Weights of a small mixture-of-experts language model, trained from scratch on English Wikipedia.
Size: width 256, vocabulary 27483, 120M parameters.
Below are experts of layer 5 (counted from 0) of a mixture-of-experts language model. Rows are named router (the router's row for the expert), up (a neuron's input weights, with its number) and show model dimensions 0-127. Each number is 200 + 30 x the weight over its row's rms, rounded and kept within 0 to 999.
After each expert's rows: a language model's description of what the expert responds to. This comes from a sample of Wikipedia text that the model never trained on.

# expert 13
router,211,206,208,190,198,199,225,161,252,247,201,213,245,243,198,185,142,172,178,237,205,174,207,181,221,149,169,215,169,168,233,249,222,235,173,191,212,133,183,179,236,194,201,171,179,194,157,173,202,170,209,166,275,163,177,241,214,178,178,267,164,236,205,246,226,198,208,191,211,197,221,174,176,240,209,210,157,198,218,217,187,189,151,208,198,209,239,224,222,159,227,235,135,151,265,200,224,127,149,146,222,140,227,203,215,208,219,194,173,214,208,205,182,174,153,228,229,258,167,208,163,221,181,204,190,151,203,171
up0,164,149,160,208,181,187,137,179,233,164,241,173,203,205,181,236,238,222,171,152,175,175,209,201,213,180,157,230,185,141,237,212,161,204,208,192,230,185,160,227,198,199,236,232,216,217,194,203,243,167,198,165,253,118,151,166,221,218,233,224,168,215,178,222,182,183,214,235,198,212,194,218,173,188,237,212,168,198,205,233,244,183,169,213,200,176,255,225,240,196,197,187,147,255,191,187,182,230,194,280,202,142,200,202,131,208,211,178,234,178,205,203,172,220,190,215,228,181,226,170,156,227,222,188,194,180,200,205
Mostly "in" or "In" before places, years, fields of study or "the", e.g. degree in economics, in 2005.

# expert 37
router,212,212,153,210,172,173,200,171,237,274,198,166,267,238,252,109,169,214,163,174,241,200,206,188,218,175,180,216,166,219,243,221,210,214,146,246,194,178,208,159,180,172,188,180,189,209,189,157,170,222,181,186,205,156,189,209,179,157,204,279,170,204,220,192,240,175,219,173,236,231,194,204,158,192,174,209,177,220,217,199,203,204,167,229,197,212,247,282,233,226,229,207,210,194,206,160,188,185,186,185,215,199,223,166,251,206,232,147,190,246,210,199,237,186,209,205,194,197,199,207,207,168,196,168,198,178,207,198
up0,283,192,197,203,149,143,162,207,171,209,219,209,210,195,239,165,193,172,189,237,214,157,224,203,185,218,253,224,181,238,166,206,179,244,227,238,192,199,168,168,197,250,163,180,198,185,196,231,186,168,213,225,254,172,206,237,170,167,190,229,172,207,220,214,221,198,228,181,202,253,214,227,170,215,172,158,188,245,176,170,209,196,192,213,157,227,186,182,237,214,283,211,162,218,220,145,210,201,157,200,206,221,197,211,217,221,239,150,180,199,233,178,203,189,189,249,178,153,214,179,192,201,245,211,221,157,159,174
Pipe right after a row's first cell, usually a number or rank, in league tables, discographies and episode lists.

# expert 35
router,193,224,197,181,186,175,154,167,232,233,229,190,212,186,210,189,160,170,198,186,221,209,150,177,206,190,224,231,176,203,195,218,229,220,179,206,203,139,212,131,200,147,208,205,220,193,207,176,183,230,261,168,245,177,216,169,229,120,175,184,160,214,198,207,211,220,215,194,220,152,232,215,194,249,154,211,207,191,194,287,145,194,183,219,190,185,224,188,239,193,198,194,146,201,227,208,174,175,175,216,155,212,161,183,208,191,217,192,256,224,186,137,201,169,149,211,192,182,163,209,185,201,162,159,223,165,202,199
up0,208,195,147,210,275,221,219,209,179,220,185,204,199,235,196,248,197,228,217,228,249,179,177,183,196,173,196,228,197,201,207,209,201,198,238,188,152,241,172,166,183,186,201,187,246,214,222,180,195,197,235,220,272,192,210,198,205,250,222,165,224,208,216,144,171,190,199,228,184,212,213,172,226,217,185,225,215,181,221,236,203,244,165,275,207,191,202,157,227,208,250,219,171,266,229,175,183,209,224,124,213,190,180,165,235,226,191,144,183,199,213,183,229,209,189,129,191,131,189,232,242,223,211,183,204,163,194,222
Final digit of a four-digit year after a split prefix like 192, 200, 201, in date ranges and tables.

# expert 5
router,220,214,190,198,188,195,238,227,232,231,225,183,181,184,222,156,135,176,195,248,205,168,146,162,208,178,215,262,206,196,196,217,193,213,180,225,246,144,183,214,194,210,170,195,203,181,218,187,221,199,252,164,191,169,167,202,155,212,184,224,184,264,211,237,268,186,208,202,174,240,203,169,142,191,209,251,190,219,224,217,178,204,185,257,223,237,218,250,267,164,239,249,200,155,254,202,178,206,187,163,113,169,146,144,241,157,229,207,263,216,233,173,207,259,191,235,207,202,186,215,177,216,219,126,210,182,156,230
up0,181,156,226,207,236,165,209,271,277,199,141,217,153,181,179,197,234,202,225,296,238,179,224,196,192,179,203,178,175,179,225,161,203,203,196,158,238,193,179,214,250,218,215,171,221,212,264,220,158,218,203,156,149,166,192,203,175,200,219,208,193,192,205,212,212,199,213,149,177,233,182,197,263,129,219,198,198,162,166,183,149,173,147,212,190,200,165,199,241,203,207,237,228,211,228,246,200,184,220,187,166,195,221,138,222,184,193,190,223,181,243,201,231,275,206,150,226,218,182,186,186,160,174,195,196,210,170,203
First piece of a capitalized name or word split into fragments, often after quotes or table bars, such as Tre, Li, Tri, Ari.

# expert 41
router,215,195,217,214,215,197,217,218,269,201,222,224,216,188,247,175,206,219,179,282,203,201,170,165,203,222,192,199,181,243,195,223,229,244,183,190,209,200,256,203,259,214,226,192,177,164,183,248,206,173,225,199,224,191,152,211,207,148,222,192,215,215,177,207,224,256,246,197,179,211,194,216,183,184,193,194,162,133,205,246,185,203,151,274,184,214,219,200,207,176,215,216,216,166,243,227,201,152,166,185,137,189,182,144,181,178,193,174,151,207,206,195,192,208,180,208,266,217,208,170,124,214,202,165,207,144,196,198
up0,236,248,213,274,121,190,224,207,185,215,224,180,161,206,195,223,184,195,205,200,150,163,192,205,176,246,206,256,200,159,251,263,188,179,174,236,183,219,239,203,226,205,206,224,251,201,200,225,232,161,222,200,280,199,218,261,160,200,192,223,198,164,178,231,194,217,234,179,228,134,208,194,188,194,179,194,195,203,241,197,219,152,165,186,215,210,189,258,201,185,229,125,229,205,163,228,255,231,147,175,166,241,179,225,206,199,128,217,179,212,233,173,189,194,202,224,151,184,209,190,189,206,235,165,153,206,156,193
Short inner fragments of rare or technical words and names, such as ot, op, syn, cl in Homotopy, Barclays, asynchronous.

# expert 22
router,216,214,182,181,189,196,215,227,245,278,214,165,212,208,259,186,168,202,199,218,175,194,192,151,193,189,200,296,173,239,208,226,182,149,219,228,244,185,174,214,193,175,218,188,184,191,204,182,226,232,184,186,221,161,209,206,146,162,143,234,167,223,161,226,218,175,203,194,228,214,192,194,174,215,142,229,174,190,224,240,212,199,157,235,196,213,187,250,234,177,231,200,194,154,247,227,171,210,204,178,151,217,195,127,219,182,232,169,197,163,257,199,208,249,153,200,192,227,192,212,141,161,215,143,178,179,156,166
up0,145,185,220,188,245,195,138,235,247,161,222,208,213,201,202,249,180,223,167,189,163,231,198,187,249,144,153,305,233,229,200,173,156,239,196,237,212,147,237,181,136,205,178,223,199,217,195,189,181,194,179,159,192,168,208,213,193,183,204,224,160,141,222,212,150,225,212,233,210,245,214,173,191,156,203,208,218,182,210,143,195,207,168,209,188,217,146,186,183,226,292,149,207,135,188,225,190,163,208,173,252,222,223,217,216,169,168,164,200,214,192,198,170,192,179,202,224,182,182,229,184,180,174,126,130,214,150,222
Latinate word stems that take a following suffix like -ing, -ation or -ed, such as sign(aling), design, invest, termin, fin(ancing).

# expert 62
router,200,202,173,231,188,193,186,247,299,227,205,192,207,220,213,195,202,178,187,264,230,187,184,201,241,191,235,210,191,208,193,214,184,198,179,208,228,174,199,159,202,188,237,167,250,196,177,201,219,203,234,161,254,160,178,189,182,186,199,208,240,182,168,199,257,147,233,210,263,210,220,170,169,217,183,232,177,182,220,242,171,215,184,278,183,228,261,206,192,183,239,191,148,227,248,165,228,213,192,165,199,161,196,192,194,190,193,204,180,204,292,216,248,227,178,249,234,232,214,266,153,237,199,174,180,198,185,186
up0,200,228,260,215,181,208,230,211,201,197,226,155,194,218,207,252,259,246,215,160,174,200,194,177,193,203,222,225,163,208,142,225,246,202,163,224,189,124,198,189,214,179,184,212,154,136,237,204,181,142,166,174,180,178,150,149,214,193,176,181,176,214,208,195,185,200,191,238,208,203,203,187,190,199,253,248,154,239,232,219,143,231,212,228,167,213,176,228,216,223,169,231,177,267,184,208,212,210,232,183,190,227,165,234,251,193,145,201,265,224,205,217,262,226,143,241,213,206,223,219,189,195,172,216,219,187,222,122
Bullet dashes, pipes and line breaks opening infobox or table rows, plus field words like Occupation, Order, Class.

# expert 21
router,201,193,192,200,200,210,222,171,260,234,254,205,194,216,196,143,187,192,192,230,210,208,187,159,179,175,230,207,228,245,210,189,204,161,171,241,204,193,202,184,198,149,200,196,223,135,204,153,251,198,240,164,213,186,206,167,155,184,158,232,251,223,223,200,199,179,176,186,225,221,191,235,207,233,179,185,167,203,227,244,174,187,170,247,206,203,202,246,211,235,237,260,169,201,242,153,234,156,165,172,110,227,183,195,265,227,238,193,221,194,171,173,159,217,183,245,151,249,193,276,190,223,213,186,190,160,200,260
up0,176,235,185,105,227,210,207,126,185,197,215,236,166,269,177,212,167,200,224,243,203,154,167,233,236,181,243,223,197,190,206,222,228,198,217,213,185,199,198,221,219,209,216,153,199,215,210,191,229,169,190,222,207,200,210,235,219,197,179,229,184,182,206,229,202,166,156,196,224,234,198,193,226,222,176,176,238,185,196,191,216,232,202,226,199,228,235,239,202,185,258,190,200,215,155,157,215,179,146,187,191,187,183,180,195,202,166,203,223,190,163,208,198,246,158,232,199,164,220,193,168,216,181,238,178,231,255,248
Personal pronouns starting a clause or serving as objects, such as they, he, it, him, them, plus some names in subject position.

# expert 34
router,207,231,152,213,182,216,231,233,282,206,212,200,192,216,231,159,200,127,157,216,211,205,185,177,245,177,156,257,214,250,184,197,206,223,192,222,205,205,155,191,259,205,242,186,179,199,199,199,204,196,210,189,245,139,178,200,190,199,142,202,169,236,211,201,272,171,181,202,216,193,228,202,229,228,151,227,168,173,222,256,194,188,198,221,255,209,177,186,232,178,192,237,203,176,216,220,242,181,181,195,193,183,208,187,193,258,186,218,188,217,199,216,177,233,180,193,232,236,165,250,158,214,183,194,180,175,189,204
up0,205,183,208,207,239,188,187,190,180,208,192,175,161,212,223,159,200,190,222,192,214,146,185,192,201,196,186,188,200,229,157,173,120,146,215,244,225,174,201,224,189,169,164,216,219,255,236,189,195,193,214,209,242,210,200,164,235,207,164,219,194,243,162,257,184,214,230,237,233,190,206,219,150,167,176,182,225,190,170,186,235,175,231,217,221,152,183,179,219,217,262,154,200,236,199,237,224,154,190,168,219,189,259,174,272,283,202,170,242,143,178,129,214,234,238,197,233,234,175,204,182,202,227,189,218,233,236,214
Column headings and field labels in tables and infoboxes, such as Site, Result, Player, Candidate, ±%, sq, NRHP, JPL.

# expert 18
router,185,214,217,194,187,173,240,209,212,251,210,210,292,252,197,162,189,184,181,216,207,222,224,183,224,194,194,185,190,188,199,233,204,203,195,247,224,191,141,191,178,182,195,180,219,171,211,215,157,179,210,218,207,169,236,170,173,203,146,247,115,231,217,246,199,144,249,145,213,227,216,180,190,184,187,215,153,182,220,211,210,204,216,225,236,169,216,248,202,156,200,252,176,168,268,212,206,139,189,214,195,193,194,197,230,177,187,209,217,215,181,211,250,176,183,222,225,196,145,219,151,180,205,136,238,178,138,173
up0,145,228,249,242,245,233,259,233,219,180,121,198,205,151,184,221,128,267,209,175,234,164,154,178,214,162,212,193,195,198,213,227,235,203,157,250,245,145,198,189,216,183,179,208,217,205,235,236,163,206,228,230,212,221,224,191,254,242,225,243,175,197,241,194,223,179,208,214,142,156,219,256,173,193,190,207,170,241,220,208,180,197,237,214,199,174,174,226,177,197,220,194,231,207,208,216,211,180,193,195,194,223,152,168,168,227,207,268,223,207,167,199,153,185,184,212,237,217,236,226,171,214,215,207,191,219,205,174
"for", "at" and similar words linking a person to a team, school or role in biographies, e.g. played for, studied at, known for.

# expert 12
router,250,224,168,156,168,195,228,203,247,248,171,169,256,241,225,161,185,167,180,244,225,175,201,180,184,150,190,232,215,183,189,186,211,219,150,225,250,205,204,157,205,202,208,166,182,171,193,205,220,143,243,209,230,205,234,227,162,136,129,204,229,207,197,249,224,184,214,154,223,223,219,142,182,204,178,279,194,180,202,218,219,203,184,205,220,230,260,209,175,198,226,265,168,189,198,192,168,169,212,201,154,143,202,184,242,227,234,126,225,194,211,204,260,231,171,269,187,183,198,232,173,182,211,150,184,171,186,194
up0,225,195,238,110,174,218,182,158,179,232,233,213,180,230,180,151,195,240,187,236,245,210,185,203,199,207,161,247,211,192,199,196,165,185,178,235,225,189,184,205,160,194,190,175,190,189,235,197,233,192,240,199,169,209,192,189,163,159,221,222,217,213,225,187,256,220,250,198,241,199,216,219,183,190,219,175,199,157,181,210,253,204,239,185,163,223,159,163,150,165,196,150,202,203,209,213,116,212,164,194,229,145,245,157,193,251,215,198,251,194,174,258,217,198,195,283,187,182,211,173,186,169,186,184,184,194,242,199
Transitive verbs and prepositions introducing an object or agent in narrative prose, e.g. received, featured, including, by, with.

# expert 59
router,214,204,184,185,189,173,247,188,213,219,222,161,235,183,239,176,157,202,153,193,228,182,209,136,187,213,240,225,210,241,196,218,225,225,185,215,194,159,149,155,195,172,219,206,223,129,218,222,233,186,206,200,228,170,160,207,200,220,147,233,173,220,210,239,201,196,187,94,211,264,198,241,158,202,169,218,217,202,208,211,153,196,199,239,168,240,219,241,232,183,224,215,180,180,239,144,184,194,211,206,165,180,175,186,210,230,222,224,176,212,227,207,196,251,199,253,219,192,219,214,189,224,232,173,182,159,196,211
up0,198,191,200,210,258,223,279,185,209,207,236,187,209,226,196,186,160,198,245,162,223,153,194,226,268,227,263,224,200,232,157,217,235,213,185,195,212,202,223,231,200,240,227,216,186,235,191,155,205,214,215,219,181,161,189,179,149,203,195,226,178,209,208,223,201,171,243,168,205,187,216,191,220,236,191,144,197,208,211,218,203,162,168,161,150,217,186,181,167,187,237,194,191,181,188,211,200,205,270,230,172,206,196,216,215,214,232,184,186,200,248,222,218,217,161,207,170,169,215,208,163,217,233,222,195,206,156,191
Possessive and personal pronouns referring to people or groups, mostly his, their, its, her, often before role, way, own, father.

# expert 8
router,202,213,230,195,212,191,241,171,243,224,201,212,229,262,249,185,123,170,169,234,205,166,195,180,205,185,174,218,177,243,249,215,196,195,194,198,233,161,173,174,256,144,234,171,210,125,206,153,230,217,189,204,267,176,198,201,211,205,149,243,155,223,169,219,189,210,211,211,206,273,180,193,225,272,223,194,206,164,250,249,228,204,153,207,177,232,236,201,197,184,210,236,230,213,207,198,223,175,230,159,166,186,182,171,223,221,192,199,183,204,242,198,166,191,203,186,207,176,182,232,144,190,244,155,174,157,198,215
up0,188,167,243,211,255,216,223,256,227,238,212,176,207,222,234,150,142,215,228,186,159,207,132,202,215,214,180,219,137,309,208,213,140,228,202,182,216,204,231,173,253,162,235,138,203,173,223,209,189,212,217,244,180,194,219,216,178,223,188,161,233,164,183,217,225,172,198,183,181,180,199,202,239,235,224,219,171,200,195,151,193,248,174,188,179,195,175,163,205,141,222,249,214,147,164,189,167,211,227,208,182,189,227,197,230,230,226,221,172,222,213,216,169,237,213,171,204,214,207,197,186,163,213,116,166,198,239,183
Inner word pieces of European, often Germanic or Scandinavian, surnames and place names, such as Gi-ess-en, Lind, Berg, ér.

# expert 14
router,275,222,222,211,181,177,222,166,234,274,258,206,266,193,215,130,177,174,176,237,185,159,235,166,241,193,199,216,199,275,236,190,202,245,170,231,212,186,217,186,217,149,232,197,234,157,196,161,207,156,189,190,223,197,199,206,207,182,169,212,230,195,165,197,204,198,243,222,243,236,227,189,194,170,163,189,169,207,201,232,201,199,182,228,193,270,239,208,211,200,236,269,191,142,234,192,166,157,153,210,146,229,142,144,222,192,222,201,216,232,222,223,180,253,191,223,200,217,200,165,170,221,251,210,168,186,201,217
up0,248,190,194,238,196,195,174,195,243,174,246,205,211,215,221,226,167,188,231,223,209,166,191,199,268,247,226,238,193,218,221,207,210,225,181,176,194,210,204,245,194,265,216,178,200,156,240,171,212,182,221,162,206,196,194,187,202,236,257,178,192,244,187,199,196,158,184,192,199,225,178,148,198,151,183,169,162,183,253,175,199,238,187,222,238,209,246,187,193,124,191,199,199,178,255,207,208,167,210,198,204,208,191,250,225,216,148,227,157,183,172,191,208,210,250,211,266,224,202,222,168,218,203,174,209,219,168,205
Finite forms of be and other auxiliaries right after a subject noun phrase, such as was, is, are, been, remains.

# expert 27
router,231,194,171,198,175,181,221,205,209,219,218,192,234,252,226,181,191,165,191,207,230,171,199,155,216,164,183,227,187,233,198,227,226,209,132,263,200,141,211,147,242,173,205,170,229,156,241,202,284,171,260,211,223,199,205,227,142,203,156,246,227,217,268,199,189,161,216,160,200,195,205,217,150,250,193,207,193,222,209,228,167,249,153,246,191,235,235,223,200,228,256,248,184,197,246,152,220,147,182,188,171,196,220,189,217,207,206,176,185,213,189,167,187,184,189,219,194,219,186,262,186,187,188,101,132,195,228,216
up0,207,230,201,194,212,217,211,215,266,244,189,262,219,234,238,254,185,109,230,201,262,208,196,196,197,173,233,181,157,215,218,238,243,196,212,230,171,179,233,166,229,181,227,209,207,186,196,186,174,182,142,214,181,190,226,181,181,202,181,222,208,179,176,239,242,213,181,241,185,204,125,188,227,214,217,219,238,174,180,179,205,197,175,232,198,186,222,184,149,184,218,234,190,218,214,211,155,144,185,179,176,196,186,199,143,222,186,183,155,218,178,193,218,193,155,184,169,175,176,176,168,172,220,206,206,209,240,193
He, she, his and was in biographical prose about a person's career, plus possessive 's after a surname, e.g. He studied in Munich.

# expert 40
router,205,212,163,217,172,149,218,227,235,214,228,201,208,195,261,146,185,170,200,194,185,199,176,204,187,167,191,253,219,245,187,247,243,202,179,310,258,199,209,141,273,199,235,217,207,186,192,177,219,175,209,204,211,164,195,181,167,198,188,219,178,160,230,219,229,188,212,211,228,168,244,224,184,215,155,214,216,166,249,213,177,162,170,235,243,230,192,240,211,193,192,236,156,170,268,255,210,159,154,177,168,180,240,133,235,207,229,165,194,207,174,166,197,207,188,231,200,205,172,208,166,223,170,232,195,167,167,199
up0,200,196,256,210,205,151,195,182,222,263,273,185,190,140,208,159,205,178,164,229,160,181,217,209,209,178,235,256,194,181,225,264,255,227,157,163,195,194,202,205,174,142,197,165,172,211,259,194,186,216,277,187,207,174,213,222,206,211,192,249,207,126,166,229,176,205,168,260,164,255,175,201,257,214,180,176,183,209,209,211,185,214,185,248,197,212,193,134,184,188,202,183,151,191,208,200,224,251,204,222,184,143,201,192,242,209,226,185,211,194,229,154,243,170,219,214,217,206,153,207,164,218,197,210,216,173,153,209
Byte pieces of Chinese, Japanese, Arabic and Hindi characters, plus short Latin mid-word pieces like ry, hard, ler, Rank.

# expert 31
router,193,209,189,195,171,196,202,193,283,259,223,156,261,275,216,166,188,177,191,192,190,181,165,211,201,197,217,223,222,216,237,201,219,204,218,173,231,196,236,188,201,207,268,176,207,219,179,211,230,210,258,181,201,175,160,204,184,195,185,268,134,194,215,205,229,193,182,166,185,213,177,194,164,219,185,233,178,212,224,281,187,218,138,216,202,186,240,232,190,193,206,234,191,158,216,203,236,201,199,191,152,184,204,138,211,224,206,222,226,212,229,206,249,216,188,247,264,188,187,221,205,204,215,194,181,176,185,226
up0,224,258,209,195,135,201,217,174,211,220,183,264,154,242,259,180,210,203,168,190,229,200,144,180,156,198,190,164,171,204,243,216,174,187,206,193,223,168,212,256,248,150,154,159,215,170,196,250,207,197,220,227,227,217,190,204,234,203,223,240,217,218,175,201,194,187,243,245,180,204,186,207,237,233,228,156,224,257,178,255,196,193,161,210,237,183,214,262,299,193,198,205,203,195,239,269,217,218,170,242,196,220,227,216,184,238,221,230,210,200,145,218,212,216,183,216,221,202,236,212,208,171,196,159,188,137,193,212
Pipe separators in numeric tables of sports statistics and election results, often after Total, Goals, Rating or vote counts.

# expert 9
router,185,236,208,200,174,167,240,217,290,206,250,197,286,238,221,216,147,180,198,236,214,174,196,108,190,169,207,196,222,209,188,183,198,175,190,212,234,195,168,180,239,169,238,167,221,205,219,199,200,237,231,171,219,167,202,177,204,180,190,207,212,195,207,175,251,181,218,184,224,193,215,220,192,239,155,235,188,163,217,280,149,199,168,225,183,172,203,221,210,181,176,199,172,214,261,221,189,187,158,195,176,162,191,174,235,171,229,189,230,204,194,201,215,233,125,212,219,197,173,245,167,195,240,198,154,185,195,219
up0,236,175,273,172,180,142,187,204,240,236,194,213,210,184,226,221,148,236,179,211,194,231,182,174,211,184,179,214,239,240,234,201,247,198,211,207,191,244,207,230,202,191,198,187,187,179,196,178,192,167,234,227,129,141,252,164,211,178,214,219,174,217,190,164,247,192,206,192,244,152,174,177,222,202,206,171,181,179,235,222,233,230,237,196,155,205,155,203,146,151,230,238,259,175,220,221,245,174,198,192,197,132,307,179,204,156,229,132,221,198,233,197,216,215,200,178,236,169,166,203,202,215,174,188,192,184,222,170
Empty or short cells in wiki tables after a pipe, such as blank cells, digits, dashes, and stat headers like Apps, GF, FW.

# expert 17
router,230,233,213,198,180,157,237,222,216,192,239,152,232,250,246,145,143,166,157,214,223,185,195,191,193,205,167,199,204,238,184,225,209,233,156,182,203,187,160,145,196,191,242,195,226,163,224,224,186,171,227,203,203,161,214,188,181,209,193,217,191,252,193,262,240,170,198,167,246,268,260,185,212,196,237,252,189,205,215,206,119,192,171,234,188,206,233,233,229,169,200,238,153,181,255,176,173,189,184,216,177,206,188,153,191,154,208,214,184,200,230,144,151,196,217,255,165,239,192,213,166,222,205,218,210,168,190,160
up0,222,205,161,176,186,208,175,123,207,181,203,141,165,237,157,219,200,206,183,203,220,201,189,172,249,197,186,179,176,200,145,166,224,198,192,145,208,186,200,182,195,232,205,211,184,223,236,222,216,192,221,173,210,221,196,201,250,215,210,213,233,209,189,188,159,157,202,224,187,235,191,161,176,134,179,215,166,192,254,208,219,203,202,231,195,244,185,209,200,153,186,189,222,135,227,173,140,140,199,190,171,177,194,237,237,183,190,216,207,170,217,222,201,214,174,189,180,197,156,183,230,133,201,215,216,224,198,181
The word to as infinitive marker or destination, plus into, towards, and modals like would, could, must before a verb.

# expert 46
router,214,204,170,210,192,179,238,217,230,233,197,196,196,208,198,131,219,190,170,168,224,226,221,144,250,214,176,223,186,193,211,234,233,204,153,197,221,181,173,169,198,179,178,165,249,162,202,183,187,212,182,192,257,134,174,186,168,169,214,219,170,204,184,238,239,210,237,196,220,215,216,210,174,206,215,208,204,222,225,197,196,210,165,228,225,227,263,241,214,190,227,214,160,231,243,177,159,182,185,170,152,192,159,134,218,179,211,157,201,219,266,157,243,213,186,219,206,219,171,201,149,213,200,183,247,173,226,193
up0,270,189,126,180,154,232,203,239,230,189,210,219,208,189,232,197,218,221,200,185,234,197,166,209,214,179,244,215,140,169,226,203,156,237,193,214,140,157,195,167,272,161,151,164,162,231,155,212,223,204,215,153,202,228,207,186,155,205,162,178,232,218,258,174,217,223,248,191,195,170,147,147,210,229,217,179,191,202,166,182,185,197,209,209,179,172,229,139,186,238,221,219,204,251,188,168,181,193,216,185,199,264,229,167,228,238,243,223,226,225,230,222,193,188,158,157,136,185,156,187,136,222,171,199,200,230,242,226
Dash bullets starting list lines, pipes starting table rows, and heading equals signs; also the piece "ec" in anecdote.

# expert 44
router,252,244,177,183,168,176,191,246,264,219,216,141,222,232,214,154,175,142,200,183,215,187,211,194,244,219,171,222,243,242,218,218,231,225,206,202,170,176,161,158,271,189,221,220,234,174,220,192,218,184,221,184,241,216,222,208,198,185,205,234,235,204,211,184,215,192,258,191,216,180,225,216,166,211,202,169,145,198,199,259,188,195,141,238,187,271,211,244,204,195,245,229,177,208,267,173,212,185,153,205,196,206,184,166,210,200,201,239,216,203,247,194,237,223,246,232,223,188,179,207,139,231,236,205,189,211,197,243
up0,205,192,178,219,199,188,198,189,200,226,119,236,195,224,176,171,185,168,210,176,212,201,223,166,217,196,201,237,198,231,228,208,207,215,166,205,250,181,210,200,172,223,183,216,267,210,204,222,229,181,214,177,224,233,213,190,162,197,254,246,186,228,225,219,157,212,186,190,231,192,179,280,165,184,194,155,200,206,242,194,188,247,195,222,197,230,271,143,247,256,170,212,230,121,146,196,179,165,175,226,166,240,237,244,172,199,229,153,167,208,176,188,203,195,204,283,186,241,203,203,218,164,185,196,140,216,229,172
The is in opening definitions after birth dates, and adverbs like also, now, formerly, often after is or has.

# expert 3
router,189,211,211,256,167,179,179,176,248,228,223,190,209,198,243,161,173,149,171,226,172,175,145,166,192,194,186,281,211,236,212,185,194,230,194,200,230,190,220,168,227,142,231,209,199,131,159,195,207,209,224,213,241,166,204,195,191,200,169,203,176,244,232,201,232,200,226,196,230,195,202,229,168,201,131,216,202,182,217,232,191,208,170,255,224,247,231,252,176,161,175,228,192,147,244,241,187,169,176,184,180,204,211,130,206,186,257,176,205,228,224,214,253,198,197,185,203,162,197,192,149,198,163,199,212,160,193,199
up0,177,210,255,162,191,219,173,213,177,231,209,177,199,221,203,220,212,225,186,189,179,240,228,190,165,123,170,198,224,241,218,281,156,277,187,214,202,171,153,216,183,177,192,238,180,205,209,230,183,197,224,225,222,152,232,190,224,196,226,243,175,218,217,228,199,183,205,210,219,221,209,207,226,177,205,199,202,177,205,213,171,187,226,246,215,223,208,234,226,157,197,249,193,198,165,140,180,253,230,183,158,246,214,180,208,209,200,149,123,229,179,198,189,198,238,181,179,184,257,229,175,192,222,240,232,170,189,123
Inner pieces of foreign, mostly Spanish, Italian or French names and words, plus Asian script characters, e.g. Gianfranco, Valparaiso, Nacionalista.

# expert 26
router,213,260,183,226,212,175,230,197,224,247,206,168,224,198,203,152,221,206,142,202,218,172,193,166,227,197,231,272,222,246,168,235,208,148,186,197,228,214,211,190,222,211,213,191,184,188,227,164,208,223,193,205,245,137,195,212,200,180,197,206,194,227,190,235,236,186,213,175,229,222,203,236,153,277,180,205,189,164,223,227,204,233,125,280,225,184,219,198,204,144,221,235,174,192,211,227,213,118,130,201,184,176,176,166,215,171,227,177,235,200,255,172,212,237,174,188,201,206,203,205,145,201,210,155,172,148,138,175
up0,216,159,159,208,167,107,184,177,211,188,207,202,225,258,200,221,207,241,121,176,199,152,203,188,249,162,226,205,179,218,241,213,253,222,143,153,191,263,209,234,161,140,182,196,228,128,252,176,240,197,222,187,196,215,235,248,227,211,170,192,212,207,170,188,182,220,216,162,220,244,171,195,167,239,219,173,201,190,221,158,223,245,160,224,175,196,190,165,190,161,190,206,245,200,207,225,159,142,111,206,243,190,199,197,245,226,177,183,211,227,234,206,147,136,150,172,170,164,233,180,175,195,210,220,193,201,185,186
Middle pieces of long Latinate words just before suffixes like -ation or -ate, such as confir-m-ation, negoti, integr, treas-ur-er.

# expert 45
router,175,202,205,194,187,234,227,217,275,232,231,206,200,196,217,161,166,187,214,233,199,162,181,203,169,186,224,222,220,235,208,209,208,249,139,248,196,142,214,180,216,184,204,187,221,200,239,228,225,171,206,220,285,160,204,238,170,170,201,233,216,270,207,262,247,185,202,155,190,219,198,148,151,188,213,195,162,197,216,234,132,212,156,196,195,174,247,207,219,223,245,180,214,156,233,245,201,151,172,181,167,165,199,187,236,175,216,181,184,237,253,195,188,192,156,240,207,232,184,172,177,200,209,132,252,165,122,223
up0,204,140,186,217,177,234,212,240,220,214,172,252,249,186,196,214,167,213,242,165,240,171,157,203,236,161,203,205,240,207,173,203,245,238,155,174,190,162,189,197,239,269,177,198,227,211,261,255,233,217,266,177,221,181,208,197,229,214,245,188,148,187,178,220,221,254,228,203,205,180,180,231,257,139,204,229,162,195,145,141,175,197,164,222,163,239,198,246,223,188,212,173,196,213,196,171,164,190,223,242,248,248,179,140,186,191,178,161,224,224,227,216,187,207,192,167,193,286,192,191,247,175,236,222,197,185,183,195
Adjectives or first pieces of institution, show or release names, such as High School, Middle, Singles, Elementary, biological, Physiological.

# expert 6
router,221,258,198,204,178,179,210,226,219,282,235,173,240,223,257,177,174,202,174,215,238,155,172,193,184,215,231,224,219,218,222,244,226,201,196,229,189,169,187,155,205,152,241,183,211,192,216,203,200,160,205,198,195,194,154,178,222,201,166,217,144,214,190,234,229,184,219,186,244,163,239,232,167,238,187,211,200,149,239,244,157,207,137,217,207,228,210,190,276,183,214,187,215,199,248,230,165,194,175,215,157,220,148,185,249,187,206,209,189,222,196,174,154,191,187,199,172,181,193,210,158,207,173,124,151,173,188,166
up0,246,232,210,236,148,196,242,225,204,208,199,165,160,230,227,208,189,199,137,248,221,170,194,212,228,250,199,188,262,205,229,200,191,192,217,172,198,203,232,245,151,160,171,251,134,159,179,197,199,214,185,201,171,204,195,171,201,192,166,200,159,207,177,218,178,262,240,207,143,225,199,159,190,253,210,244,180,198,211,198,125,193,174,239,197,250,211,183,233,200,190,197,223,224,173,197,127,218,225,195,206,241,224,202,180,164,219,182,187,173,219,153,128,124,190,214,170,197,202,169,217,199,168,247,121,161,199,156
Final digit or last piece of a year after its century prefix, especially in date ranges and birth–death spans, e.g. 186-0, 199-6, 1918-1920.